Experts of a small language model.
Size: 12 layers, width 224.
Experts: 48 experts in each of 11 layers, a shared expert of 192 neurons.
Training: 408M tokens, 6840 steps.
Below are experts of layer 7 (counted from 0) of a mixture-of-experts language model. Rows are named router (the router's row for the expert), gate (a neuron's input weights, with its number), up (a neuron's input weights, with its number), down (a neuron's output weights, with its number) and show model dimensions 0-223. Each number is 128 + 32 x the weight over its row's rms, rounded and kept within 0 to 255.
Before each expert's rows: "mostly gets" lists some tokens that are sent to it at least half of the time. This comes from a sample of Wikipedia text that the model never trained on.

# expert 14
mostly gets: " believe", " finds", "Born", " born", " weigh", " Animal"
router [156  66 119  93 114 132 144 138 133 217 166 126 135 114 146 117 113 136  47  76 133 119 140 100  73 154 135 135 108 140 107 118 131 160  67  99  93 106 113 153 144 108  46 159  96 147 161 122 167 142 122 120  84 121 168  98 139 125  63 155 120 127 155 111 141 157 168 156 210  74 255  81 106 138 115 113 117 103  94 173 113 140 136 108 113  91 148 138  95  97 121 111 163 111 153 142 117 171 154 107 120 201 162 141 121 134 113  96 123 152 174 139 109 125  96 124 104 146 150 215  69 137 107  81  96 115 102 171 130 162 135 140 123 155 107  83 184  85  82 116 105 169  91  71 129 113 124 128  96 119 170 148  96 129 130 140  90 128 124 150 155 103 181 125 165 167 132 111 163 178  90  87 117 149  94 127 175  70 136  93 121 126 151 150 143  91 106 110 108  61 146 114 116 144 168 157 147  93 142 177 102 133 153 128 135 120 109  92 144 149 143 101 111  95  54 119 107 153 173 129 160 135  40 134]
gate0 [123 136 102 112 154 124  67 132  96 137 147 118  97 120 119 100 127  91  97 132  92  88 119  88 134  57 168 147 108 131 124 132 156  87 160 133 111 157  92 110 138 163 202 111 159 106 139 137  72 125 143 113 104 116 160 143 142 134 175 149 121 127 115 145 107 137 111 107  42 153 134 120 116 139 149 128 185 100 142 175 155  59 157 153  85 117 148 140 105 167  92 148  71 100 169  78 180 109  78 126 109  75 184 115  37 128 165 109 160 137 132 105 133 146 147 191 130 148 123 117 140 120 158 122 151 111  94 119 120  69 120 123  92 105  90 138 113  90 175 109 130  65 140 177  88 103 128 110 191 117  77 160 112  88 155 134 126  99 134  88 136  79  93 143 199 130 117 159 113 104 141 116 174 203 129 140  76 224  92 125 173  72 161  89 150 174 101  69 144  91 142 124 131 137 116 165 143 110 162 112  47 124  87 161 176 148  72 128 144 133 131 129 147 110 121  92 163 178  70 137 103 101 133 113]
up0 [154 126  96 154 146 108 122  70 169 144 104 128  85 147 118 164 139 148 189  74  94 151  54 197 157 164 101 141 112 120 144 110 132 139 176  87  93 170 104 139 132 138 113 120 131  84 174 152 140  71 156 122  90 141 199 120 127 116 162 159 112 112  81  95 140 172 160 113 128 142 166 124  93 169 177  76 102 116 189  90 143 104 125 112 155 118 127 177 168 131 124 122  92  91 154  92 123 111 101 164  98 160 146  62 114 131 172  97 179 147 108 113 148 189  98 149  89 142 149 137 148 131 187 120  66 159 112 140 117 108 137 150 137 103 108 132 126 124 194 102 130 155 125 126 144 171 109 174 158  80 134 108 124 162 218  76 130 125 164 127 224 131 152 173 118 104 119 110 142 109 154 134 129 160 120 180 109 177 124 110 157  98 170 101 137 176  83 150 150 172 126 103 142  98 127 167 141 112 158 144 121 176 140 136 144 226 155  96 163 115  77 118 175  97 157 138 130 159 110 118  72  48 151 105]
down0 [ 99 105  81 118 138 194 180  69 119 149 144 115  84 113 164 134 126 182  86 118 127 177 213 104  65 168  93 110 112  91  81 146 115 156  63  68 106 171 152 108 146  79  64 146 109 146 131 111 130 136 152 128 114 156 117 140 113 143  82  92 174  82 145 149 127 133 156 161 153  70 136 137 140 147 114  86 125 141 112 111 140 127 173 216 118 138 144 156 123 148 122  81 128  82 132 159  72 131 140 173 127 141 122 146 119  82 125 155 116 124  73 112 113 157 109 153 116 105 111 219 108 182 117  75  90 161  89 107 133 154 117 168 146 117 172 160 120  82  71  90 178 163 137 137 171  74 167 138  79 121 122  92 105 116  93 123 142 102  90 119 143 132 141  71 129 159 118 117  93 128 161 193 112 169  95 115 118  66 102 120 101  97 142 193 117 184 148 126 129 106 169 191 135 129 185  90 158 123 157 174 196 148 154  84 151 120 104 135 133 141 152  83 106  87 114 150  87 124 116 140 115 158 110 118]
gate1 [164 129 125 137 136 131  70 154  76 111 151 156 144 106 117 121  69 106  88  64  96 137 128 117 141 112 160 136 108 157  49  77 146 167 125 102 134 170 144  86  71 129 143  94 178  67 138 105 115 133 104 142 143 150  77 143 110 159 143 167 181 110 148 105 164 135 155  55  86 108 139 117 142 126 132  91 130 124 164 139 213 115 132 142 111 160  72 125 140 163 136 196 171 209 130 161 192 105  87 143 134 113 156 192  99 125 147 153 109 128 144  95 114 123 103 106 156 122  97 141  72 129 159  99 154 107  52  53  64 126  92 110 110 113 116  94 156 133  90 156  79  83 121 117 147 141  87  77 130 119 105 168 147  46  71 157 127  74 179 120 150  97  99 142 114 135 133 131 123 146 122 126 141 143 116 120 150 155 117 107 155 136 174  80 170  91 157 140 157  94 130 174 144 110 137 153 138 108 144  33 140 119 134  55 117 125 115 165 132 144 133 161 160 112 138 103  47 106 135 129 111 120 154  78]
up1 [160 118 141 145 140 137  97 117 101 115 185 124 149  71  78 133  78 103  96 104  82 154  98 145 143 108 121 125  87 156  39  79  96 152 136 128 144 171 104 121 111 145 133 128 147  37 156  91 176 136 132 133 118 107 112 112  87 178 143 128 135 165 139 101 123 128 144  71  69  62 133  98 120  79  91 105 111 122 162 129 183 111 124 128 112 212 104 131 137 127 136 163 140 216 141 193 136  88  93 161 126 134 183 176 107 172 110 137 108 160 165  87 147 107  70 100 120 151 125 109  97 150 165 120 136 110  90  87 115 138  89 144 116 124 121  71 185 153 110 116  82 114  94 131 154 146  57 106  94 156 140 117 151  80  88 178 105 115 155 122 159 110  93 162 107 153 156 104 143  82 143  99 172 144 147  96 164 120  87 144 189 133 171 133 169 113 149 156 183 119 115 158 127 121 163 124 152  71 170  62 138  98 162 126  88 105 108 151 148 124 122 149 152 143 133  93  69 107 103 155 107 130 207  55]
down1 [ 91 121 140  75 121 147  88 124 102 125 115 107 165 103 103 129 141 124 117 143  77 131 158 166 121 110 164 120 129 145 115 112 134 141 125 195  21 126 104 112 133 221 171 157 123 149 129  92 118 132  99 168 153 122 106 152 129 124 136 159 145  85 157 133 128 171 142 135 111 129 148 116 106 113 171  92 123 172 114  97 108 117 132 129 150 157  92 136 133 130  63 122 163 139 124 129 112  64 169 106 106 120  94  69 103 178 109 160 154 157  77 116 144 106 158 118  71 117  73  75 138 157 164  73 148 123 150 183 167 112  62 175 147  39 174 154 142 163 100 161 151 118 169 219 167 103 148  75 214 160 122  95 122 161 191 114 158 143 136 100 129 130 128 113 162 116  69  97  93 139  97 102 100 157 153  85 110 113 101 147 125 128 182 119 119 124  98 167 167 135 121 137  89 153  83 104 161 157 144 186 130  89 182 193 137 157 121 160 129 139 133 107  80 156 140  85 167 156  57 134 107 148 137 102]
gate2 [122 177  58 136 136  77 123 157 150 112 144  83 139 137  92 125 134 121 126 127 197 145 108  95 152 125 129 161 145 210 150 119 133 149 186 152 152 117 113  96 159 126 153 157 189 122 132 118  79 137 167 106 184  99  89 158 147 131  85 100  84  63 126 114 120 145  65 121 162 150  98 136  66 125 145 102 173 146 138 120  74 115 187 139 113  91  90 132 107 140 126  89 123 150 166 115  98 120 117  88 123  76  96 117 106 101  84  55 119 167 105 159 111 126  96 132 105 157  98  64 183  78 191  97 127 129 114 114 127 103 159  89 151 119 135 143 171 143 130 153 150 114 173 178 121 104 139 110 123 138  74  69 148 138 163 166 153 114  79 103 119 126 106 155 124 156 103  29 115 111 102 162 168  93  92 139 174 108  94 114 130 118 169 196 130  98 158 139 199 163 132 116 154  98 132 167  66 156 138  70 115 170 149 135 124 142 152 148 108 152 154 102  66 161  83 168 182 169 137 155  79  97 171 128]
up2 [106  88 154 155 138 167 117  92 109 134 164 166 118 107 140 108 107 124  73 131  86  93 121 150 127 134 138  77 106  73 121 127 135 128  53  98 153 140 101 156  78 148 100 113  75 143 118 112 185 107 115 114  84 160 163  96 132 106 210 122 129 195 125 177 143 160 165 160 111 117 141 157 170 133 159 147 139 113 103 159 168 121  83 167 158 180 181 120 115 133 147 172 107 125  82 148 143 114 159 181 164 171 128 147 144 117 181 170 115 113 138 140 165  92 146 138 164  82 168 161  95 153  68 149 150 144 124 123  88 153 106 143 130 144 102 129 107 130 132 106 138 133  84  57 102 142  76 165 176  85 150 229 137 138  97 146  83 155 153 118 130 118 158  66 136  86 130 223 106 138 131  83 128 178 156 116  79 134 155 143 131 126  87  88 180 140 121 111  96  49 103 148 132 177 107 106 188 109  80 156 104 102 105 131 129 119 154 118 163 115 104 163 166 127 164  67  63  98 135  75 116 134  96 155]
down2 [107 117 118  92 138 189 176  78 157 139 106 104 160 124 158 178 132 121 159  97 177 152 166 139  94 158  90  82 155  85 111 109 120 140 107 145 195  90 172 125 171 145 145 161 127  90 133 111 171 110 184 144 124 117 197 111 155 175 102 153 115 130 100 142 147 107 110 124  87 112 170 123 227  97 119 113 106  73 137 122 145 120 129 103  96 106 143 122  79  76  50 113  95 104  29 135 117 107 141 174 204  95 142 171 135 101 149 186 120 123 117 113 112 133 180 146 168  99  74  94 132 147 164  99 105 125 167 134  97 131 130 111 142  92 130 120  89 128 129 112 148  80 156  77 179 183 176 150 173 140 113  96 150 131  96 124 147 142 120 142 126 123 140 115 159 117  88 119  82 108 135 148 131 122 113 109 139 141 111 146 150 141 134 160  85 134  68 100 133 150 144 138  65 128 132 150 216  79 167  85 197 144 144 134  93 138 160 116 133 129  96 148 107  74  61 104 180 110 171 153  98 187  70 126]
gate3 [111 114 147 117 165 148 135 154 143 118 128 146 144 138 112 184  80 124 112 164 147 105 135  42 143  98 124 164 162 173  86 147 139 177 114 170 204 124 119 114 139  91 104 172 141 132 123 111 120 168 159 142 161 119 129 140 106 127 111 123 137  75 127 132 143 160 102 120 176  77 143 117 134 179 164 134  99 138 147 143 100  95 172 157 140 135 138 101 122  51 170 126  80 176 213 121 118 153 116 112 172 110 127 129 103 142 115 135 100 121 124 111 104 107  44 131 118 109 172 162  92 187 212  97 142 101 168 117  85 104 151  81 106 135 174  79 106 166 111 119 118 102 141 143  82 115  64  71  93  64 108 129 209  58 116 153 142 157 121 121 108 155 132 153 117 168 109 152 101 126 106 118 187  86 110 154 141  77 134 131 156 115 169 104  74 129 127 107 147 106 181 139 172  83 139 111 119 192  90  75  85  34 144 116 183 132 141 107 135 179 112 142 105 141  72 115 154 159  83 106 158 107 125 154]
up3 [102 125 119 157  84 114 121  91 131 141 126  84 112 105 191  83 158 147 122  98 127 151 148 202 109 167 134 130  80  97 167  82 134  86 161  93  60 129 131 144 106 148 161 100  98 121 138 147 122 111 109 113 107 160 145 121 153 132 139 140 108 161 104 114 122 135 138 133  67 195  84 156  94  97  93 133 191 154 112 113 161 147  72  97 115 143  85 149 117 223 126 127 122  75  74 128 134  95 131 150  88 158 142 123 117 105 184 133 138 142 153 177 109 137 162 141 128 122 113  79 168  51  80 181 113 145  99 111 171 163  95 160 120 114  84 211 140  80 120 136 148 109 123 119 152 116 179 178 182 150 119 143  44 175 113 103 145 103 117 127 153  90 125  97 162 113 140 115 158 124 168 129 106 189 121 130 105 173 115 140  75 120  88 121 186 126 149 158 110 165 103 117 103 186  86 143 145  79 168 160 137 232 125 143  79 123 123 168 128  63 154 115 149  89 168 135 101  96 175 146  98 130 131 100]
down3 [155  99  48 116 130 130 105 177 137 195 128 167 129 124 166 112  72 100 186 149 121 159 104 134 112  82 102 162 151 186 130 151 145 149 127  93 111 171 121 137 131 130 154 136 102 138 187  64 160  73 142 135 114 149  97 142 163 148 141 157 120  90 152  53 143  93  84  96  69 138 135 130 107 118 146 115 150 127 174 141  87 163 165  91 132 152  93 135 159  67 158 107  92 174 140 131 102 106 166 121 134 128 164 112 115  78 184  77 178 148 129 149 143  80 130  67  75 179  91 108 118 174 130  91  91 111 143 114 131 135 141 137  69 101  79  94 106 123 173 126 145  75 161 136 130 162 110 100 163 134 146 150 134 121  83  92 125 146 124 121 163 138 101 133 122 174 112  65 120 100 174 185  63 104 111 101 148 178 194 112 127 144 156 112 122 160 139 135 147 159  96 114  76 146 128 126 182  94  75  97 106 161 104 173 110  76  76  72  98 121 187 159  69 144  71 110  67 153 102 109 126 121 137 108]
gate4 [ 91 172 105 147 161 141  87 144 117  84 146 112 145 130 118  48 199  71 149 149 147 157 164  76 101 119 149 182 141  87  69 170 131  68  98 157 121  77  84 115 133 118 152  75 153  91 123 123  91 112 116 134 145  97  85 121 148 135 117 145 182 101 109 167 137 103 160  80 102  90  74 178 154 157  99 123 172 117  99 158 167 128  92 115 184 190  98 133 129 172 120 165 122 128 119 129 109 137  80 140 166 123 122 150  91 164 112  83 126 105 105 153 129  81 104 167 113 123 102 106 119 153 201 136 113 105 151 118 113 119  94 109 143 100 155 137 173  96  82  85 107  96 135 114  79  82  95  82  89  77  77 130  96 148 139 122  76 166 159 136  83  63  99 125  92 180 133 145 139 114  91 119 155 144  80 141 101 186 149 136  77 101 111 167 159 192 175 126 162  93  47 160 163 149 102 175 145 122 112 166 155  88 115 158 142  78 141 114  99 109  95 136 101 174 119 153 135  96 153 105  98 130 124  64]
up4 [ 77 141  72  94 103 122  95 147 113 102 122 156 103 129 164 127 206 106 154 162 126 144 118  66  85 101 112 158 173  63  62 128 154  61 118 137 142  87  93 126 120  96 124  77 118  41 134 127  66 109 123  95 159 155  78 125 130 101  82 163 234 140 148 173 141 138 183  85 112 108 116 159 114 104 100  68 179 112 100 154 159 111  89  89 181 171  97 104 101 147 163 153 123 119 112 150  87 171 106 128 148 121 114 158  97 181 101 106 128 135 122 156 143 149 132 160 114 127 121  52 135 120 160  76 110  98 177 103  94 191 122 144 106 118 166 175 114 105  64 119  83 127 154 146  83 107  76 127 113  69 117 138  99 169 116 151 126 172 160 122 108  74 107 123 126 150 162 136 152 118 128 121 100 139  66 109 106 154 168 120 115 108  97 139 119 164 162 131 184  97  97 136 132 138 111 123 140 146 121 157 156  74 132 123 156  86 154  88 111  90 123 100 116 208 123 115  98 104 128 109  82 100  81  90]
down4 [ 74 114 136 145 127 154 116 127 114 118 185 202  86 141 116 108 168  85 115 141  96 151 110 167 121 126 172  90 105 142 133 115 189  90  78  95 160 178  98  88 202 137 129 118 112  72 128 157 152 153 134 111 137 147 193 131 143 109 163  96 114 131 102 111 169 131 128 198 100 135 122 200 125 130 135 122  99 133 175 122 131 173 106 149 132 130  67  67 127 182 108 133 189  87 140 140 141 146 170 145 147  97 156 100 188 161 129 146  88 127 151 167 108 155 166 118 167 114 131 135 131 107 134 140 144 129 192 164 113 248  79  50 166 134  93 128 158 137 102 159 141 136 112 147  51 110 136 100  98 188 101 173 104 171 113 153 134 123 165 157  91  89 127 127 111 111 176  99 151  94 131 128 136  90 170 161 123 139 112 151 138 150 100 117 128 145 143 148 129 216 153  80 103 137  88 144 192  94 100 138 173 141 159 121 114  73 121 176 103 148 105 148  99 121 134 138 141  71 163 125  81  90 149 176]
gate5 [117 139 163 137 136  93 140  99  91 116 126  93  95 147 114 115 135 110 136 144  91  97 130 107 142 115 149 163 131 156  59  92 100 116 127  88  74 105 123 152 161 105 163 157 144 128  97 136 182  83 118 128  80 101 141 185  89 162 162 124 174 141 118 173 160 149 127 117 107 131 121 120 130 100 146 215 112 143 154 119 137  40 168 151 150 147 136  76 142 227  90 136 165  93 131 145 109 148  97 145 153  77 137 133 185 130 186  87  95  92 137 151  60 188 110 123 144 116 148  91 178 124 205 113 136 144 157 148  89 103 176 127 166 148 162 169  91 125 121 138 137 136 117  78 143  95 117 104  74  79 124 166 201  91 125 115  95 145 157 115 167 131 118 116 173 147 155 138 105 108 140 141 147 166 111 150 122 132 145 103  76 122 174  60 185 145 119 104 175  71 140 142 119 120 104 123  76  73 152  66 157 126 162 152 155 130 146 132 102 213 108 112  90 126 120  71  78 166  91 164 102 171 105  96]
up5 [122 130 173 177 138 132 154  86 101 136 129  81  67 145 132 128 129 116 166 154  94 149 123  92 109 104 123 150 108 108  75 111  57 127 122  96  83 158  94 128 145 113 115 148 121 142  87 132 150  99 117 142  89 107 172 126 127 146 114 133 176 174  94 151 158 170 174 134 122 138 155 101 106  76 111 190 127  92 142  82 160  55 129 127 171 119 153  99 189 171  72  91 184  78 104 141  92 164 108 161 160 106 150 150 134 149 131  94 106 141 163 182 171 134 110 146 173  81 173 111 183 115 171 121  97 146 129 135 109  95 144 151 166 153 131 163  90 160 121 131 159 181 105  91 146 176 124 120 101 132 155 125 200 106 173  66 107 147 179 123 175 151 122 107 162 109 118 150 136 111 167 126 168 136 137 180 130  98 106 130  97 151 131  39 169 163  55  90 164 128 169 150 119  98 117  98  85  91 149  99 202 105 203 157 177 148 144 113 108 178 128 117 128 178 134  74  98  87 102 168 170 150  97 127]
down5 [127 156 116 186 133 183 151 129  83 135 146 162 139 195 121 149 145 117 136 159 200  84  84 198 124 121 109  57 103  79 117  52 113 163 105  33 157 191 141 136 106 140  99 177 197  95  77 131 132 137 108 133 117 190 169  97  94 157  90 120 147 158 121 131 109 125 129 146 151  97  72 122 101 164 127  98 129 162 115 153  70 102 137 151 158 102  82 170 138 196 130 132 139 128 142 175 140  51 108 119  89 115 107 109 115 109  90 134 105 120 136 149 109  91 148 155 110 104 104  94  71 101 168 120 171  88 140 130 113  93 106 128 142 119  88 117  88 153 106 131 119 123 108 155 161 136 146  99 110 129 141 107 105  74  70 158 126 127 121 137 127 134 103  96  91 106 130 164  92 185  92 120  13  98 113 146 143 152  72  68  98 156  77 107 140 141 162 115 115 138 180 151  99 120 140 160  93 164  78 104 136 115  52 174 110 127 117 127 116 128 126  76 110 138 137 128 189  94 141 108 154 120 149 129]
gate6 [ 93 117 128 146 145 105 110 156 150 156 146  98  74 136 106 117 144 150 127  96  68 158 158  32 120 127 143 154 132 127  80 108 125 105 162 113 105  86  93 119 123 157 108 118  94 110 126 181 153 121 187 152  97 118 130 120 130 193  78  85 122 194 100 115 100 102 165 163 136 165 120  92  96 168 155 161 145  98 150  84 163  32 158 146 125 103 200 146 149 116 130 172 140 139 106 137 175 167 124 135 153 151 179 196 143 138 136 218 125  79  94 119 132 103 109  81 173 126 176 146 156 129 137 138 151 163 151  91  89 122  77 149 141  99 100 132 123 176 116 132  86 142 113  93  81 136 138 151 153 128 140 131 200 146 119 155  99 190 166  77 132  90 168 128 107 195 127 142 146 141 130 133 138 162 156 156 129 103 116 157 140 123 103 106 168 104  99  80 147 113 183 160 122 117 101  78 144  65 164  65 142  74 169 105 206 122  99 142 108 136 162 189 121 140  69 103 104 106 107 146 170 142  86 145]
up6 [148 173 131 142  67 142 121 122 131  97 110 159 186 106 144 154 120 115 158 165 153 105 114 217 121 132 136 121 132 133 170 128 128 142  88 142 173 137 127 130 139 109 222  82 166 115 140  90 137 118  96 149 160 148  99 125 137  86 208 164 148  21 152 141 142 183  95 114 138 117 123 116 109  99 110 113 124 136  99 152  71 204  90 110 105 157  31  99 164 109 132 109 112  88 126 134 138  72 156 148 121 114  79  41 151 141 154  83 142 183 170 136 130 155 112 150  97 126  74 130  87 125 142 136 125  98 114 183 124 145 137 121 104 136 165 122 138  91 122 102 156  97 114 160 151 117  94  77 130 115 108  97  41 132 124 125 151  51 111 147 134 140  95 118 133  70  98 122 137 105 124 121 157 116  49  72 131 168 136 115  93 137 131 149 106 153  99 143 143 104 116  60 196 133 178 182 122 164 105 156 130 150  73 138  68 156 146 132 140 140  87  99 151  99 197 126 130 127 135  99  89 136 136 131]
down6 [145 161 109 145 133  73 122  67 137 127  59 133  75 147 140 121 134 107 169  87 100 118 174 121 240 136 159 147  84 143 118 116 164 138 118 126  85 150 140  96  94 103 163 138  80 125  96 187  74 120 125  81  85 161 101 190 115 123  86 122 158 111 143 137 189 121 149 135 116 142  95 126  94  89 120 151 154 151 144 120  90  73 127 107 159 102  90 157 142 107 115 197 166 146 175 104 129 184  96 101 199 102 123 158 100 184 182  74 131  81 162  97  82 202  81  66 119 103  98 158 146 126 126 138 157 144 128 109 130 191  94 106 166 156 181 130 175 137 135  89 113 122 107 159 155  77 134 105 140  99 160 156  98 162  81  76 150 150 116 162 150  84 139 102 148 149  82  97 119 140 115 106 128  83 144 126 123 143 139  91 132 114  76 102 114 115 138  99 147 165 170  89 158 125  64 163 154 112 137  61  88 118 112 134  90 205 118 117 115 158 101 140  96  84 108 118 126  96 157 157 104 100 108 137]
gate7 [166 160 152 142  98 143  78 135 128 129 186 107 144 136 154  63  79 111  53 173 139  51 173  47 112  55 125 135  81 126 120 141 152 141 146 121 149 125 125  89 130 129 142  64 108  94 170  89  93 184 201 154 147 134  79 149  98 158 164 116 151 124  85 160 134 145  86 150 108 133 116  96 164 110 125 160 177 169 113 165 106  82 149 160 137 123 143 109  74 138 128 149 103 134 195 130 115 119 143 135 120  83 131 122  87 112 169 134 116 109 125 146  88 168 136 158 148  79  86  85 122 150 143 151 115  85  89 132 118 120 118  99 130 122  91 125  70 114 117 155  96  58 158 106  87  56 153  64 110  79  69 148 131 124 111 110 144 128 117 114 112  69  89  76 150  90 137 130 116 148  92 152 152 166  80 141  81 135  97 179 129 125 136 112 177 117 120  70 166 120 110 138 123 178 117 141 113  74 126  72  33 169 108 109 118  99  60 141 119 125 115 101 131  84 137 106 104 158 143 153 147  98 140  95]
up7 [126 127 134 197 109 195 144 137  74 129 166  82 123  82 170  71 141 115  82 172 176  57 181 134 137  66  76 161  95 172 146 101 103 129 135 133 116 142 158  65 152 151 150 121  87  78 110 151 128 151 150 172 157 165  82 170  80 169 118 106 149 127  70 148 133 116 173 160 145 176 130 113 119  52 133 119 126 124 163 108  80  66  95 106 113 142 135 135 112 147 110 168 136  76 140  68  76 160 154 112 138  83 105 160 119 135 109 100 149  56 150 124 109 109 141 130  90 107 134  92  94 113 119 197 186 151 113 151 103 155 138 140 137 137 144  91 111  51 117 105  83 145 126  88 105  81 114 172  84 161 121 107  83  84 140  90 112 157 153 127 100 146  83  86 151 114 119 160 115 140 130 112  95 118  82 179 135 121  50 112 151  89 112 128 170 141 150  92 185 145 137 102 104 178 144 122 116 146 129 127 102 108 141 114  62  79 155 149  56 162 147 111 137 168  90 117 139 102 173 109 112  97 135 111]
down7 [113 124 151 104 103 136 112 124 108 140 166 166 185 188 126 125 121 169 159 118 110 147 113 134 170 111  89 118  73  65 150 100  84 123 133 126 152 134 119  98 109  40 129  97  96 121 106 128 155 109 171 117 160 160 139 156 130  97  91 168 108 125 108 141  75 149 137 101 107  90 160 156 114  98 125 152 123 141  87 168 122 119  94 123 143  65  73 120  94 167 123  89 111 161 155 158 127 137 110 130 143 162 108 153 100  85 127 131 125 121 119 168 165 124 119  77  67  96 107  50 139  90 183 116 139 148 175 141  86  90 105  43 154 158 104 131  94 129  92 119 133 133 175 155 204 186 142 186 150 138  55 152 107  80  65 137  52 157 119 146 114  32 113 179 135 143 105  23 121 194 107  75 115 141 135 105 128 149 105 144 155  95 130 138 128 136 159 123 117  79 125 138 174 152 142 106 103 154 106 148 160 146 160 185  92 129 138 101  94 167 148 123 166 147 116 131 108 148  88 125 179 128 120 175]
gate8 [ 76 129 135 131 121 165 118 129 141 100 132 158 118 134 192  84 178 145 116 129  90  32 196  91 157 132 184 176 159 106 129 121 126 144 118 140 134 136 100 103  88  92  71 128  89 154 134 159  65 164 101 155 196 107 113 104 152 148 107 112 119 125 137 137 137 155 134 108 183 125 152 165 141 131 152 118 134 153  68 124 178 108 161 177 133  79 173 148  85 125 116 156 115 171 171  54  82 180  91 125  94 165 146 142 116 154 179 216 110  94  95  89 133  74  45 114 122 111 140 144 106 120 169 181 161  94 164  92 137 105 100 129 110 165 124 116 195 155 120 180 197 102 102 138 102 127 107 162  80 113 102 191  97 107  36 111  99 135 128 157 121 125  78 131 120 125 152 110 128 140  92 132 145 104 110 135 131  69 112 119  70  85 120 149 157 102 140  99 111 171 163 149 118 101 114 119 112 166 111 178 126 127  69  87 134 158  83 118  93 105 129 149 142 140 108 123 185 148 152  87 126 150 121 131]
up8 [ 71 131 122  84 138 149 130 153 126 103 165 159 118 111 183 124 127 164 112 123 129  61 168  75 152 155 156 191 194 115 101 135 105 126 124 115  90 129 113 101  81 123  32 164 114 163 114 159  68 114 131 137 192 142 110 123 141 162  92 117 128 125 107 119 132 169 158 129 156 120 159 123 100 158 156  98 114 143  60 121 129 108 155 181 104  88 146 126 111  92 123 133 115 112 142  48  77 191 129 116  87 149 141 101 151 122 145 208 137 128 107 106 146  82  72 123 138 156 179 145  85 176 134 123 140 106 193 112 121 121 132 139 142 186 124 110 153 147 154 154 191 110  99 124 134 143 115 170  81 148 103 166  97 101  48 120  92 136 131 137 152 136  69 172 104 120 173 103 136 128 118 111 157 121  84 101 116  68 125 139  84  74 143 141 131  65 154  96 114 175 164 189 104 114  71 102 134 157 116 162 178 119  67 110 155 128  68 136 103 119 133 134 169 132 139 130 173 180 185  97 103 194 130 168]
down8 [134 182 122  96 109 167  70 162 131 125 123 130 175 136  96 136 191 134 140 133 119  91 110 165 142 169 165 116 120 199 151  85 105  67 155 145  86 131  80 115 123 134 143 140 151 132 112 119 104  64 152 104  91 121 157 121 106 113 160 129  96 139  94 121 154  65 115 165  88 146 143 187 104 124 161 146 168 120 126 133  96 131  85 102 163  86 124 128 110 154 137  79 136 117 136 107 131 132 120 151 102 125  71  86 147 139  41 132 112 167 159 146 154 182 151  97 105  93 109 144 145  97 204 118 160  85 122 127 115  73 142 132 141 162 131 131  65 105  96 156 145  79 143 141 132 138 124 132  90 217 125  64 122 157 141 172 197 188 184 139 158 150  87 107 103 161 105 122 118 191 188  98 138 115 187 174 144 187 138 131 129 103 160 184 113 197 126 127 150 151 158 115 144 113 134 132 138 142 135 118 127 143  78  78 108 180 149 242 123 122 169 134 166  94 112 160 118 158 148 154  98  75 143 145]
gate9 [134 134 129 163 141  85  86 137 129 144 139 137 134 115  87 113 118 139  91  47 138 161 137 136 121 127 116 100 143 167 160  98 129  54 122 159 103  98 150 129 113 160 191 152 157 131 140  81 110 106 176  76 129 134  80 121  63 140 166 145 102 100 168 126 152 136 152 163 128 126  96  92 120 123  73 109 151 152  66 139 133 142 118 113 143 185 108  72  69 121  82 183 122 130  80 154 154 112 131 168 128 157  95 118 136 125 162 110 159  76 107 115 131 188 136 112 105 148 106 127 138 129 131 177 124  91 122 135 111 152 129 105  90  92 140 115 110 156  85  90  79  99  93 126 166 106 104 143  55 153 165  85 113 149  57 111  98 141 121 159 103  90 117 141 255 103 165 115 151  91 154  57 190 204 141 105 122 111 174 131 142  93 202 135 176 136 131 154 210 100 116 117 153 126 173 141 104 113 152  54 139 158 135 152 105  76 126 157 163 101 114 105 178 155  93 144 137 163  98 138 100 110 103  94]
up9 [ 63  93 127 149 139 136 102 112 139 124 152 105 127  63 161 126 119 109 151 139 133 111 132 159 146 118 154 212 107 155 104 180 134 159 125 120 146 139  62 120 160  93  82 140  71 101  98 142 146 144 131 200 109 101 121 190 170 118 116  87 146 179  94 140 150 131 127 124 132 157 132 123 147  86 143 187  87 135 173 129 101 104 218 138 102 127 130 166 224 137 153  93 123 104 139 171 120  86 142 171 119 137 128 114 121 129 119 169 130 106  97 137 145 107  79 164 187  90 104  90 135 154 175  89 141 152 107 127 111  94 106 145 190 144 100 157  74 149 140 108 121 156 136 160  64 111 120  87 147  81 101 151 176  53 166 108 107 162 123 111 161 124 146 124  81 118 102 153 142  93 148 178 119  90 119 131 114 128 127 116 150 136 124 103 105 124 116  70  96 164 126 153 171 131  76 142 162 100  90 151  96  58 187  49 158 192 124 121  60 147 133 137 124  78 172  91 120 151 206  84 136 137 154 166]
down9 [156 117 192 118 164 111 133  54 119 121 117 179 208 110 117 151  95 122 134 138 153  88 115 142  61 146 163 177 168 103 114 154 119 115  91  92 155  69 160  92 101  90 141 204 143 134 121  85 109  80 159  90  86 105 150 160  95 107 105  69 118 156  96 146 103 126  75 153 119 126 116 164 166  84 148  62  83 184 113 100 131 229 195 151 129 120 100 121 150  96 103 165 193 183 132 114 118 173 130 148 116 148 112 110  65 121 131 164  83 117 111 167 134 103 132 144 179  36 151 176 161 121 113 208 140 118 132 102 100 184 168  92 129 131 172 163 184 143 120 185 113 144  90 128 106  95 151 167 132 159  92 105  81 144 166 138 139  91 131 117 134 143 166 113 109 207 102 128  97 121 123 118 156 134  93 134 154 105 112 106 125 169 110 173 145 130 146 182 103 112 113 142 141  95 144 128 133 113 142 173 146 146 160 126 167 156 119 177  99 130 109 117 103 175 128 151 153 142 100 116 151 137 132 132]